Weights of a small mixture-of-experts language model, trained from scratch on English Wikipedia: a softmax router.
Below are experts of layer 7 (counted from 0) of a mixture-of-experts language model. Rows are named router (the router's row for the expert), gate (a neuron's input weights, with its number), up (a neuron's input weights, with its number) and show model dimensions 0-95. Each number is 50 + 10 x the weight over its row's rms, rounded and kept within 0 to 99.
After each expert's rows: "mostly gets" lists some tokens that are sent to it at least half of the time. This comes from a sample of Wikipedia text that the model never trained on.

# expert 2
router:67 51 32 55 65 56 43 44 73 49 66 64 38 47 52 57 49 49 40 69 43 52 49 38 47 49 67 42 69 63 47 53 36 53 48 52 26 54 69 50 44 42 38 55 42 66 57 53 35 47 46 45 46 53 52 52 64 39 58 48 38 41 41 38 74 55 57 62 45 57 45 51 67 48 60 38 41 43 48 41 61 57 64 45 38 56 65 52 62 51 48 37 40 50 55 58
gate0:67 62 45 46 54 54 39 54 50 55 58 44 37 51 25 50 55 60 45 56 45 51 44 36 55 47 57 67 51 52 43 58 40 57 39 52 40 61 56 57 59 68 51 45 53 49 70 58 51 49 40 41 54 55 39 52 60 55 46 40 43 56 40 24 47 32 73 41 40 33 46 40 52 49 59 42 40 53 53 49 49 63 60 32 41 56 37 43 65 53 48 39 41 25 34 33
up0:56 44 36 57 34 59 58 41 58 47 42 26 65 45 62 45 46 67 62 60 43 49 51 54 32 45 44 38 60 45 45 40 50 42 41 49 54 51 39 56 54 57 54 39 44 35 64 43 60 32 49 59 53 37 45 40 52 39 33 52 46 35 53 37 55 41 42 40 57 43 53 65 54 52 57 44 51 35 68 51 31 29 34 65 38 47 52 41 64 46 37 37 36 56 59 47
gate1:56 51 39 65 57 48 53 41 33 54 66 61 53 35 43 43 36 34 37 57 58 55 40 55 47 55 63 57 48 48 57 53 49 45 57 44 65 37 59 53 59 33 25 42 54 49 61 54 70 54 62 45 46 69 57 48 44 66 61 49 51 37 66 47 51 42 51 37 41 51 59 59 44 62 59 52 67 48 48 43 50 54 81 51 59 41 60 41 46 56 50 50 63 53 61 68
up1:34 48 55 45 30 34 59 45 44 74 41 58 53 41 60 50 47 38 29 56 44 61 41 58 45 41 57 43 39 32 42 52 41 47 42 27 43 56 53 65 45 51 55 51 58 39 59 50 57 48 57 39 50 42 45 57 52 63 57 50 52 32 44 79 83 41 52 52 35 55 51 49 59 54 39 38 55 56 48 32 36 53 43 50 62 46 53 56 41 54 48 46 54 44 51 55
gate2:46 59 40 58 68 27 68 50 59 53 58 48 36 51 45 74 54 65 57 63 48 58 41 69 38 49 55 48 60 63 46 72 54 50 35 29 42 58 61 52 45 54 58 29 43 43 59 58 58 55 50 51 44 61 39 51 44 47 51 54 62 43 72 49 68 60 37 56 54 39 51 43 55 64 39 47 44 52 51 44 52 47 56 58 35 40 55 50 50 49 42 40 52 38 29 41
up2:49 46 21 43 48 60 56 52 53 66 57 52 50 43 52 70 43 66 57 62 44 41 54 58 40 37 47 51 53 44 49 51 59 43 41 49 40 55 60 48 39 41 43 50 52 56 80 40 55 32 38 69 47 60 48 35 42 57 51 60 50 40 61 64 77 53 56 55 65 45 56 29 50 40 46 47 45 43 54 40 49 56 48 46 35 47 61 26 39 40 54 40 52 51 44 53
gate3:51 53 30 63 63 54 76 62 54 68 49 29 45 45 58 53 51 47 39 55 59 68 65 41 42 63 53 50 53 68 54 34 46 60 41 50 38 59 48 49 53 50 54 52 51 52 53 38 68 35 57 38 52 64 49 55 59 40 39 49 38 45 59 64 62 49 66 62 34 57 37 40 41 38 39 51 60 62 35 53 57 53 49 40 35 49 58 43 48 60 39 41 49 52 45 33
up3:48 61 57 40 37 35 47 47 61 43 50 42 51 55 61 47 57 55 57 51 44 47 48 49 64 69 47 35 51 40 47 28 49 52 58 62 54 41 31 48 28 43 47 66 46 54 39 49 67 54 41 42 59 29 36 31 33 61 49 55 56 32 39 58 39 54 44 42 52 42 48 61 36 49 55 67 50 45 61 67 52 40 59 73 54 58 44 41 52 50 60 53 69 50 41 43
gate4:59 49 49 62 68 39 53 59 66 58 62 45 59 36 40 52 60 33 42 36 46 43 45 58 51 35 45 44 66 51 46 63 40 31 51 52 57 62 42 61 64 49 56 48 63 50 64 56 45 44 50 40 67 38 69 58 63 43 66 67 52 41 58 35 57 47 37 47 43 34 39 45 61 39 55 44 49 58 36 42 46 33 55 62 35 60 56 44 62 63 54 51 44 47 42 39
up4:43 47 59 60 49 53 49 48 69 52 50 51 56 22 29 46 48 51 47 56 61 47 56 53 57 52 39 50 36 52 56 45 50 40 46 46 31 32 44 59 43 41 48 57 48 62 55 37 51 51 60 47 48 56 53 52 57 51 55 46 23 50 68 69 56 57 48 57 59 48 47 42 61 61 50 49 64 33 34 48 42 36 44 34 58 27 50 42 24 57 66 51 52 43 33 64
mostly gets: " New", " Bar", " Car", " Air", "ab", " Gold"

# expert 9
router:42 52 43 41 38 49 48 42 41 62 46 48 35 45 43 60 50 43 48 44 42 46 43 33 45 41 51 49 53 51 36 60 56 53 51 43 71 50 50 46 62 45 41 53 41 39 56 57 55 54 71 52 48 28 59 50 50 33 39 43 69 53 63 47 33 53 67 49 70 32 45 67 54 43 34 59 52 48 55 46 46 54 62 65 47 44 35 43 60 44 84 64 39 53 56 48
gate0:63 46 49 67 43 45 49 55 45 64 50 57 52 46 35 61 46 64 51 50 42 59 48 32 45 38 45 62 45 69 53 62 52 57 50 29 49 47 54 50 45 54 41 45 51 41 61 78 34 40 66 38 64 60 49 56 47 44 57 44 60 35 44 52 46 38 74 34 43 49 52 53 49 55 49 51 41 37 39 56 40 49 51 35 39 29 46 55 27 53 54 47 63 40 34 47
up0:55 49 40 58 41 51 75 42 60 66 48 44 80 47 38 57 55 49 58 56 46 69 54 51 31 32 64 63 55 46 64 47 53 52 43 47 35 39 39 65 50 59 49 53 38 37 63 35 48 43 50 58 39 55 60 48 59 47 53 55 66 50 50 57 43 50 36 42 52 59 72 48 44 66 64 66 35 42 46 57 33 49 50 36 40 51 41 52 46 51 57 48 56 38 57 57
gate1:50 63 56 56 43 56 53 37 51 36 43 55 50 37 37 40 41 37 42 72 54 73 50 29 57 39 54 48 49 44 53 44 43 62 57 28 53 54 50 63 39 43 45 47 42 37 44 58 61 65 61 34 50 42 39 49 31 48 56 49 64 45 60 48 50 33 49 57 60 44 54 58 61 44 43 44 64 51 57 50 34 58 78 42 63 40 46 44 55 50 49 73 52 42 42 55
up1:42 54 45 49 23 58 69 44 45 48 31 46 41 46 40 37 58 45 50 51 59 50 52 35 42 46 37 45 36 35 45 45 41 65 54 44 50 58 48 38 54 52 57 47 55 55 55 56 67 54 51 40 54 57 38 55 44 58 53 45 60 42 56 60 51 30 48 37 49 41 46 48 66 62 43 57 70 73 63 31 43 55 41 51 67 42 41 55 62 50 52 76 67 37 55 42
gate2:26 47 54 45 60 48 58 60 33 56 39 50 67 60 41 56 47 58 47 61 53 56 48 53 60 54 54 49 68 53 35 52 54 56 38 37 53 43 50 44 45 46 58 59 49 43 44 48 49 61 56 61 54 51 27 56 44 50 56 59 67 54 50 54 64 58 54 46 64 42 62 55 63 54 36 42 54 32 60 49 67 61 41 58 49 39 47 51 32 58 70 47 51 16 36 32
up2:47 34 49 39 61 36 57 43 44 65 60 60 58 45 27 45 41 39 55 65 55 32 57 74 58 50 38 42 55 49 54 49 41 48 51 35 46 56 62 62 43 45 71 51 62 37 50 57 52 43 41 60 58 46 52 62 51 62 35 37 41 45 47 64 45 64 55 47 73 56 49 45 45 49 49 57 55 37 43 48 56 77 40 36 37 49 48 42 58 40 59 47 40 38 60 51
gate3:58 46 40 56 50 36 59 54 68 32 40 44 55 51 64 41 24 53 30 38 59 58 51 62 43 52 37 53 61 60 54 45 46 52 54 51 41 46 43 67 30 43 33 49 40 66 47 54 52 54 63 54 58 51 44 59 75 37 55 67 58 50 59 49 54 49 64 58 38 40 42 55 56 51 45 58 62 57 30 64 57 49 63 53 49 43 51 32 50 54 51 58 64 63 45 60
up3:41 77 56 46 30 28 54 52 63 54 44 48 50 61 74 58 51 55 39 48 54 36 58 39 41 57 37 42 62 36 55 43 48 54 68 43 51 54 37 42 48 26 56 52 58 52 53 49 57 40 64 50 44 52 38 42 44 61 48 66 38 62 39 50 50 48 48 51 61 51 46 53 35 47 45 48 49 37 48 48 64 70 55 57 34 59 53 59 55 42 59 55 54 69 26 45
gate4:64 45 52 82 50 60 63 59 68 30 52 27 56 56 71 47 41 35 42 43 50 46 44 29 54 51 66 38 42 47 74 58 48 51 52 47 50 53 45 62 60 36 48 49 45 53 56 55 57 36 40 66 46 55 69 62 58 39 44 45 58 61 63 51 56 43 53 42 43 49 48 57 41 52 54 51 64 53 66 51 53 52 54 57 55 53 51 41 61 50 68 46 44 60 36 58
up4:51 46 37 46 47 56 51 65 41 62 57 57 63 53 43 53 56 50 57 58 54 38 46 45 48 53 34 71 64 74 52 59 51 61 59 46 42 40 47 64 39 55 30 55 68 64 53 46 34 42 59 41 35 44 52 45 32 40 57 38 52 32 56 44 47 54 54 45 50 44 33 55 47 52 59 47 43 47 52 65 54 36 47 36 33 39 53 70 42 41 57 45 69 40 45 69
mostly gets: " and", " but", " or", " &", ");", " than"

# expert 0
router:55 70 58 43 48 55 32 51 44 44 76 51 57 63 64 44 43 48 66 47 43 38 40 38 37 59 79 30 50 36 67 53 58 49 42 56 58 55 30 63 48 57 55 53 53 54 58 44 43 45 40 30 41 40 65 44 59 58 49 59 38 49 47 49 48 45 50 55 45 65 59 38 61 39 57 48 52 60 55 59 42 36 54 65 55 47 43 28 51 42 49 61 47 56 56 51
gate0:63 50 56 45 31 37 56 58 63 72 58 51 52 57 45 46 51 67 63 49 47 51 53 33 34 57 55 58 44 47 59 70 66 64 26 31 44 58 46 45 38 36 47 36 39 48 67 63 43 48 46 45 66 54 57 59 52 45 48 51 53 46 39 41 48 36 69 43 53 57 45 51 59 57 59 47 43 40 45 54 28 43 70 40 57 42 47 47 56 42 58 39 55 41 38 56
up0:52 55 53 66 37 56 56 36 47 54 32 48 56 48 41 51 38 49 70 38 48 40 60 46 40 46 53 40 56 51 46 64 48 46 48 65 50 67 51 53 65 56 51 37 33 52 71 58 59 38 39 46 36 39 79 61 39 62 43 48 64 51 56 37 52 57 50 46 48 57 43 63 53 48 55 50 46 36 67 58 42 37 35 54 49 44 47 39 63 36 53 48 42 29 70 49
gate1:45 63 56 52 52 59 52 55 37 54 64 63 48 36 52 50 29 29 42 50 66 62 52 55 46 56 59 60 55 43 65 46 51 60 62 23 52 59 53 58 62 38 28 51 57 45 66 61 59 56 67 46 36 62 58 61 22 74 47 50 52 36 48 52 70 52 50 48 40 48 46 52 59 50 53 54 53 59 42 52 42 42 53 42 57 37 47 43 39 52 47 56 54 43 58 56
up1:45 49 34 44 59 45 50 48 53 39 46 80 36 40 59 47 41 35 53 36 49 40 62 51 45 44 72 43 30 43 61 53 64 65 52 47 55 55 34 55 50 52 56 36 57 45 62 63 45 38 50 42 64 51 61 52 42 69 47 50 59 35 47 70 66 45 47 61 39 56 39 46 66 58 56 55 56 59 48 39 57 38 55 38 66 49 44 57 60 39 54 43 58 34 44 45
gate2:36 78 36 32 65 44 51 46 47 38 52 51 48 37 54 50 41 45 46 63 44 54 35 66 44 66 51 40 73 65 33 38 45 53 46 38 40 47 40 48 47 52 62 47 45 49 60 44 50 54 38 40 37 48 33 37 46 53 46 60 56 67 66 59 68 50 65 67 47 46 49 59 50 29 51 44 41 44 42 46 43 42 39 60 44 65 52 42 52 56 46 43 37 40 46 47
up2:64 57 30 18 55 41 50 44 53 61 34 63 68 48 44 44 29 37 53 54 47 49 55 52 58 42 63 48 56 48 54 48 58 45 51 48 50 44 59 47 56 45 51 36 61 40 52 46 55 44 49 75 36 46 45 45 38 55 45 65 47 37 53 65 52 70 36 70 63 44 47 49 59 57 38 54 50 38 42 46 56 64 46 64 45 51 55 52 34 31 38 36 48 45 45 43
gate3:42 42 35 71 52 37 49 60 65 40 59 36 58 40 46 41 25 39 57 51 44 63 63 62 35 52 52 40 56 53 52 34 45 57 45 58 34 53 48 67 43 45 44 43 61 48 50 36 57 28 61 47 53 48 31 55 55 57 69 41 29 52 57 45 65 47 52 51 39 45 53 47 35 46 41 52 43 61 43 53 51 50 42 39 59 52 54 32 60 46 46 44 48 75 47 42
up3:60 54 66 30 54 44 40 55 43 38 53 44 45 53 61 62 53 55 46 51 57 42 44 47 50 43 44 43 56 63 55 32 67 35 51 69 59 41 33 50 33 34 60 52 53 41 59 55 46 31 49 47 52 54 58 55 60 56 65 41 42 59 60 65 53 49 44 43 63 56 47 43 50 57 42 44 67 32 59 61 58 57 50 45 42 64 44 53 41 24 51 72 63 61 30 41
gate4:53 50 37 47 54 48 43 52 51 44 45 35 43 41 43 48 51 45 57 43 46 63 51 55 75 45 53 22 36 48 51 60 49 42 49 42 58 59 50 59 49 49 49 34 48 30 54 60 52 44 39 35 54 39 58 53 64 39 53 66 39 62 39 30 44 39 48 40 45 55 42 51 52 28 54 44 59 42 67 48 53 43 33 58 33 39 55 51 57 51 69 62 43 67 31 37
up4:47 50 41 64 38 49 47 52 48 37 61 60 49 41 36 39 54 65 55 47 39 44 67 41 52 60 45 60 45 48 44 35 59 60 51 56 43 44 45 43 54 70 41 54 34 72 50 43 41 64 66 50 49 58 43 32 46 46 49 55 52 40 66 57 65 58 57 50 39 41 37 48 59 54 68 57 63 62 61 58 44 44 52 36 43 36 65 59 39 51 74 50 43 40 62 70
mostly gets: " such", " of", "ancial", " bl", "oph", " Russ"

# expert 10
router:43 50 29 58 44 64 41 48 71 57 53 33 57 51 44 49 33 34 44 65 49 59 58 51 47 51 48 58 49 71 51 33 46 54 58 51 52 45 48 50 43 38 54 20 54 29 40 46 65 36 53 45 54 45 40 51 40 58 52 49 55 59 55 38 42 60 55 67 51 61 43 55 38 51 55 65 72 58 53 56 54 70 45 57 52 45 56 48 51 27 44 40 33 52 55 45
gate0:66 49 65 58 48 48 52 51 65 47 43 40 47 47 31 27 54 42 60 53 43 41 51 52 43 55 50 59 53 25 49 61 56 54 37 53 42 71 37 51 51 57 55 53 46 52 68 56 59 50 50 28 61 51 48 67 71 41 52 53 43 49 37 40 44 35 56 43 32 28 39 57 50 57 41 40 53 51 49 50 42 53 45 47 24 54 41 64 56 49 54 49 38 44 49 28
up0:50 67 40 43 40 51 68 39 53 41 36 43 46 53 47 58 48 59 45 42 56 64 40 41 45 35 40 62 54 52 41 50 47 37 51 45 49 38 49 40 73 63 49 46 55 58 60 57 66 39 63 73 25 39 38 48 40 43 55 42 39 41 51 61 53 47 52 49 48 58 50 53 35 57 54 56 42 33 49 43 44 35 38 59 63 50 38 46 71 39 65 47 37 40 50 67
gate1:39 67 52 52 43 47 61 50 45 58 58 69 50 29 27 42 36 40 42 49 61 66 45 37 48 56 45 55 45 39 64 46 56 65 55 38 60 51 66 65 43 37 39 52 50 31 64 59 64 54 48 52 65 60 38 63 31 68 52 51 49 51 43 49 54 49 61 58 41 42 57 32 50 44 52 50 65 47 56 47 52 56 63 47 51 40 48 47 24 52 39 65 58 50 47 55
up1:53 41 51 46 50 51 62 50 58 38 39 65 54 35 40 51 54 52 64 44 49 33 46 48 49 34 59 28 34 43 53 57 57 63 48 54 64 47 50 52 51 60 70 60 43 50 57 56 52 58 69 47 52 40 40 38 63 40 73 60 42 45 42 55 54 32 46 44 42 44 57 62 54 50 58 63 66 52 45 40 45 31 52 51 64 44 61 74 41 50 66 56 75 53 53 43
gate2:44 51 39 44 69 45 50 57 46 51 50 41 44 47 47 63 44 36 54 43 57 52 37 74 38 48 56 48 58 70 40 54 57 58 35 37 52 41 51 59 41 53 49 32 66 47 49 53 43 58 56 45 63 45 06 43 50 53 47 55 61 54 47 58 62 55 47 68 67 53 40 60 43 53 46 57 41 49 52 42 53 62 40 50 53 53 65 35 41 57 56 40 52 25 47 47
up2:55 73 52 46 54 44 54 56 41 56 48 63 41 43 50 44 48 49 51 53 36 56 60 64 41 48 55 46 53 52 55 41 58 40 63 43 49 52 84 47 44 40 55 55 64 44 66 63 50 43 52 71 38 59 41 61 49 60 52 47 29 38 39 78 59 62 53 47 59 67 53 37 41 45 40 40 69 51 49 48 48 54 45 35 56 33 40 33 38 47 54 49 49 39 54 50
gate3:50 38 41 42 72 57 46 55 48 46 51 40 53 60 49 50 31 48 32 43 54 70 50 52 49 58 52 62 52 48 59 39 69 66 53 55 47 53 49 66 47 46 45 39 70 44 64 41 47 40 55 49 61 50 20 61 62 37 41 64 52 59 51 61 47 44 63 45 55 47 35 53 40 54 44 31 60 55 41 60 55 36 51 41 47 35 57 36 31 69 44 48 52 42 43 48
up3:55 65 53 48 42 32 62 46 73 49 46 58 51 49 54 50 52 34 44 51 43 51 32 48 57 63 36 53 48 47 53 33 60 43 81 46 53 48 30 53 42 31 57 64 58 40 47 45 60 50 37 62 45 56 49 47 39 62 61 58 39 56 46 38 48 41 37 54 45 41 41 56 48 48 53 60 53 42 42 60 61 60 56 44 24 53 62 50 65 71 48 54 48 63 32 46
gate4:47 51 53 60 53 54 39 48 56 43 43 61 46 58 46 44 44 56 41 51 74 42 54 56 65 53 42 46 67 42 61 47 61 61 43 54 37 61 40 59 40 36 69 47 53 41 52 44 58 48 40 50 54 54 49 76 59 30 49 49 30 56 62 38 58 40 53 49 37 60 57 62 36 59 62 38 36 41 42 44 47 41 41 75 48 64 61 37 52 50 67 58 37 61 49 61
up4:50 48 67 34 53 53 50 57 50 62 65 51 52 52 51 58 57 59 70 63 44 65 38 40 64 71 56 43 51 59 63 57 43 49 51 62 60 41 48 56 48 53 39 54 49 61 54 44 48 37 64 40 46 31 64 56 68 51 63 56 57 30 67 50 44 51 52 39 61 53 37 48 63 46 46 63 51 58 45 35 43 59 53 24 52 37 60 72 41 56 49 59 66 50 45 57
mostly gets: " also", " made", " known", " well", " used", " played"

# expert 6
router:47 38 62 40 67 65 43 51 39 46 37 28 56 62 64 48 37 50 70 50 54 41 39 62 61 55 48 49 45 47 45 64 62 33 51 55 72 48 62 43 56 40 50 57 36 66 52 49 59 48 32 63 62 53 46 50 31 67 60 63 55 45 38 48 42 59 54 57 50 41 40 51 42 66 60 44 46 60 26 44 64 57 57 58 59 52 41 54 54 60 54 41 48 50 63 54
gate0:74 54 44 52 41 61 40 64 77 44 28 46 60 51 39 52 59 55 59 55 46 43 41 37 42 56 48 53 53 39 39 48 59 58 50 39 44 63 54 48 53 36 63 50 48 60 65 56 29 60 45 37 64 64 26 55 51 48 52 53 47 58 45 33 50 45 70 41 38 31 49 45 47 58 61 34 70 43 45 53 53 52 42 41 32 57 48 46 59 46 55 54 47 57 48 47
up0:45 66 72 45 42 47 56 43 39 50 37 54 63 55 41 59 58 43 56 54 62 52 59 50 41 29 61 54 27 51 55 58 46 47 45 48 50 51 39 46 52 62 40 39 57 42 60 60 65 46 46 65 39 48 58 44 48 48 42 49 50 38 39 38 53 48 37 43 40 60 49 62 45 34 72 68 36 39 57 47 40 33 24 57 62 42 63 61 51 40 46 38 33 44 51 60
gate1:44 58 60 40 58 62 50 42 44 56 49 56 57 24 41 55 45 44 49 53 48 42 51 69 53 41 52 32 27 53 66 47 59 66 44 39 64 60 53 58 59 31 42 46 65 39 55 64 57 55 71 29 50 49 60 77 54 42 44 48 40 44 63 45 45 31 41 50 47 49 57 40 40 45 64 52 66 48 45 42 38 58 48 42 55 60 47 49 52 59 58 60 54 46 58 62
up1:44 36 55 44 45 37 63 54 53 50 39 52 48 49 40 40 39 37 48 42 44 49 37 45 41 31 64 49 45 43 49 43 59 52 34 58 50 43 40 52 47 40 47 42 62 43 60 62 51 48 56 69 75 36 35 54 64 75 50 36 32 59 35 49 53 35 44 25 40 71 50 46 60 48 46 49 53 51 54 34 41 46 55 48 53 51 46 60 47 47 68 65 51 65 49 58
gate2:38 64 31 52 72 36 51 52 52 41 50 57 53 56 47 50 39 45 67 55 66 62 37 75 58 55 50 58 66 50 51 57 55 46 40 43 37 43 53 64 48 41 63 27 60 50 66 62 42 53 67 49 40 40 35 68 56 55 60 48 67 51 57 57 57 51 54 61 50 63 57 60 46 38 46 39 48 67 42 44 53 43 42 43 55 38 49 59 46 59 47 43 54 39 35 33
up2:53 56 35 37 75 49 51 59 49 53 62 45 64 60 45 64 52 45 57 73 42 58 54 52 52 55 47 32 48 49 65 47 51 42 52 57 42 53 60 51 39 55 59 54 50 48 64 52 47 36 26 28 66 63 54 52 28 61 62 59 47 74 39 64 48 58 57 57 62 74 54 49 41 57 45 45 51 45 57 51 51 65 65 45 42 49 58 40 50 49 44 37 54 45 38 53
gate3:51 35 50 58 79 41 58 65 42 52 48 51 57 56 58 40 40 47 21 57 67 56 43 49 51 55 60 59 36 55 51 43 44 42 49 53 40 57 50 56 33 40 31 43 60 54 57 38 51 37 53 72 61 46 41 60 52 46 52 55 33 48 63 49 52 49 59 48 41 56 38 50 46 48 46 32 67 54 31 56 51 35 50 54 33 53 52 38 26 60 43 50 48 47 45 37
up3:54 40 49 27 45 38 49 36 67 41 58 47 70 59 47 40 54 46 46 30 42 50 30 45 62 63 47 38 49 36 58 48 47 59 63 58 61 29 44 49 43 49 49 65 35 34 50 58 34 52 42 47 53 40 60 33 54 41 58 53 62 62 47 46 55 45 40 44 41 47 36 64 35 57 52 51 63 57 52 61 56 68 58 29 57 52 53 55 38 60 51 40 48 67 56 47
gate4:56 41 38 57 50 54 50 54 67 54 48 50 60 41 57 38 54 39 71 41 46 52 52 57 66 41 48 26 46 42 53 38 42 44 37 50 48 58 31 53 51 42 56 36 54 40 56 61 51 30 37 57 62 46 70 51 71 47 57 66 41 50 72 50 52 46 55 36 33 47 50 51 41 55 53 44 46 49 42 51 51 44 64 64 40 52 68 42 52 65 57 52 41 73 36 42
up4:61 42 51 52 60 55 69 50 54 50 64 55 48 48 27 51 55 50 37 53 55 49 64 28 29 59 41 62 52 50 52 66 40 54 58 50 48 41 63 54 41 50 63 70 48 47 41 44 47 52 50 60 50 43 40 33 49 30 67 40 47 44 57 68 48 45 46 38 63 36 41 34 54 42 54 57 57 43 46 60 35 38 30 28 61 46 57 64 46 44 58 62 51 44 46 59
mostly gets: " was", " is", " are", " were", " ==", ".\""

# expert 5
router:53 66 54 24 56 55 63 40 43 49 57 56 29 63 26 54 38 62 62 48 48 54 38 56 53 54 53 46 78 72 40 48 49 40 37 44 67 57 55 48 28 55 64 58 44 51 66 40 63 52 39 50 32 44 46 50 46 55 45 54 54 61 57 52 42 47 39 58 48 41 55 48 41 52 52 53 35 40 32 45 51 56 46 55 45 58 59 48 58 43 48 63 70 51 47 50
gate0:58 42 66 41 35 59 34 55 60 58 53 33 41 47 32 50 48 54 60 21 67 57 57 53 32 46 44 60 59 39 39 61 52 48 35 44 49 64 54 49 39 54 57 52 63 44 67 62 42 54 46 40 46 65 49 47 59 48 47 53 58 38 42 36 48 33 59 28 30 46 45 53 66 47 52 51 42 42 41 59 46 44 66 55 42 44 41 58 44 50 54 47 46 29 47 40
up0:51 44 42 43 37 57 48 58 54 53 27 18 37 47 38 45 41 46 41 54 63 40 53 63 48 49 53 68 41 54 56 34 53 37 68 55 41 50 58 53 62 41 32 44 46 46 68 60 57 40 59 76 47 48 31 61 46 50 40 47 53 42 62 49 50 57 54 50 56 64 53 65 26 55 55 52 42 32 56 52 40 40 42 66 47 52 45 49 57 43 51 59 51 49 58 47
gate1:49 48 51 46 38 44 56 34 41 58 38 66 45 44 40 54 52 41 77 55 52 43 42 51 54 48 51 43 61 49 51 29 53 57 46 47 71 57 32 53 58 55 45 43 54 29 74 62 74 27 46 48 61 38 53 55 50 55 45 53 50 49 63 46 61 40 40 50 45 29 50 37 45 60 53 65 58 46 55 41 57 39 48 55 53 46 49 44 37 63 72 55 60 45 49 38
up1:51 53 44 67 57 35 57 47 47 57 34 56 53 55 52 52 39 57 57 58 55 54 36 47 51 67 49 40 33 50 53 61 44 73 35 51 45 52 51 44 53 26 62 42 51 41 63 50 63 59 44 53 62 56 54 50 58 57 51 21 43 48 47 67 52 30 52 42 24 66 59 38 35 50 53 42 41 42 44 48 36 45 35 52 75 48 59 42 57 46 47 54 56 55 47 42
gate2:41 55 50 48 61 44 65 54 53 41 51 53 49 47 46 50 39 58 52 71 52 46 47 81 43 54 56 62 75 55 60 48 69 59 53 49 57 59 33 68 39 46 61 42 43 46 70 56 55 58 40 52 59 44 31 43 48 46 59 48 47 58 61 62 74 46 43 34 36 55 54 43 48 30 58 38 42 57 45 44 48 62 39 61 42 54 67 53 34 43 57 44 51 44 52 42
up2:77 44 22 38 54 30 71 52 48 54 60 60 64 45 44 55 48 49 55 66 37 42 54 59 46 35 54 37 46 39 47 43 38 49 56 37 45 41 63 60 58 42 62 58 54 68 57 56 53 46 37 49 49 61 32 56 49 55 40 58 35 42 56 58 65 59 42 46 54 54 54 43 50 47 40 45 45 51 52 53 47 80 47 52 36 38 43 35 36 41 54 54 57 47 42 48
gate3:47 41 48 47 76 68 53 56 55 31 40 56 55 43 42 51 30 61 39 62 63 54 47 49 49 46 38 58 50 55 39 49 38 56 38 66 55 55 58 46 36 57 57 53 59 61 50 38 54 30 46 49 53 50 44 54 59 42 71 55 33 60 53 49 59 35 59 58 57 60 59 24 34 40 48 46 58 49 48 76 53 46 55 45 47 45 40 39 53 53 49 43 66 54 44 31
up3:69 71 44 40 44 61 44 45 66 37 51 56 40 55 55 63 54 57 46 40 46 50 52 25 54 55 51 54 62 38 47 33 48 31 57 58 46 34 48 47 49 53 49 57 46 58 44 56 60 49 53 44 42 50 37 52 65 56 44 58 40 32 46 67 33 55 43 44 52 57 30 45 44 54 56 53 48 28 41 47 47 51 43 64 26 42 60 61 50 58 58 59 38 69 47 31
gate4:51 64 52 33 53 44 51 67 45 52 70 24 47 50 31 54 52 47 43 59 28 56 46 65 63 35 40 48 48 52 57 63 43 39 57 38 57 67 51 62 41 47 54 42 58 43 44 40 59 36 73 43 42 46 68 44 61 58 49 66 47 56 44 52 57 46 51 44 48 53 49 55 46 38 42 61 50 59 51 52 59 43 40 63 60 46 64 28 47 62 41 51 43 43 31 58
up4:53 27 47 55 49 57 41 50 51 38 67 77 57 50 35 51 51 44 44 58 48 44 62 42 44 46 39 56 57 35 30 48 41 48 41 68 38 33 38 68 47 59 60 54 59 47 65 48 56 38 52 52 46 36 53 58 54 39 50 60 43 39 51 51 57 44 54 45 33 65 48 30 57 55 70 39 63 50 66 48 64 36 57 42 48 43 57 64 39 54 60 52 55 34 45 48
mostly gets: "ia", "ina", "ica", "io", "ara", "ana"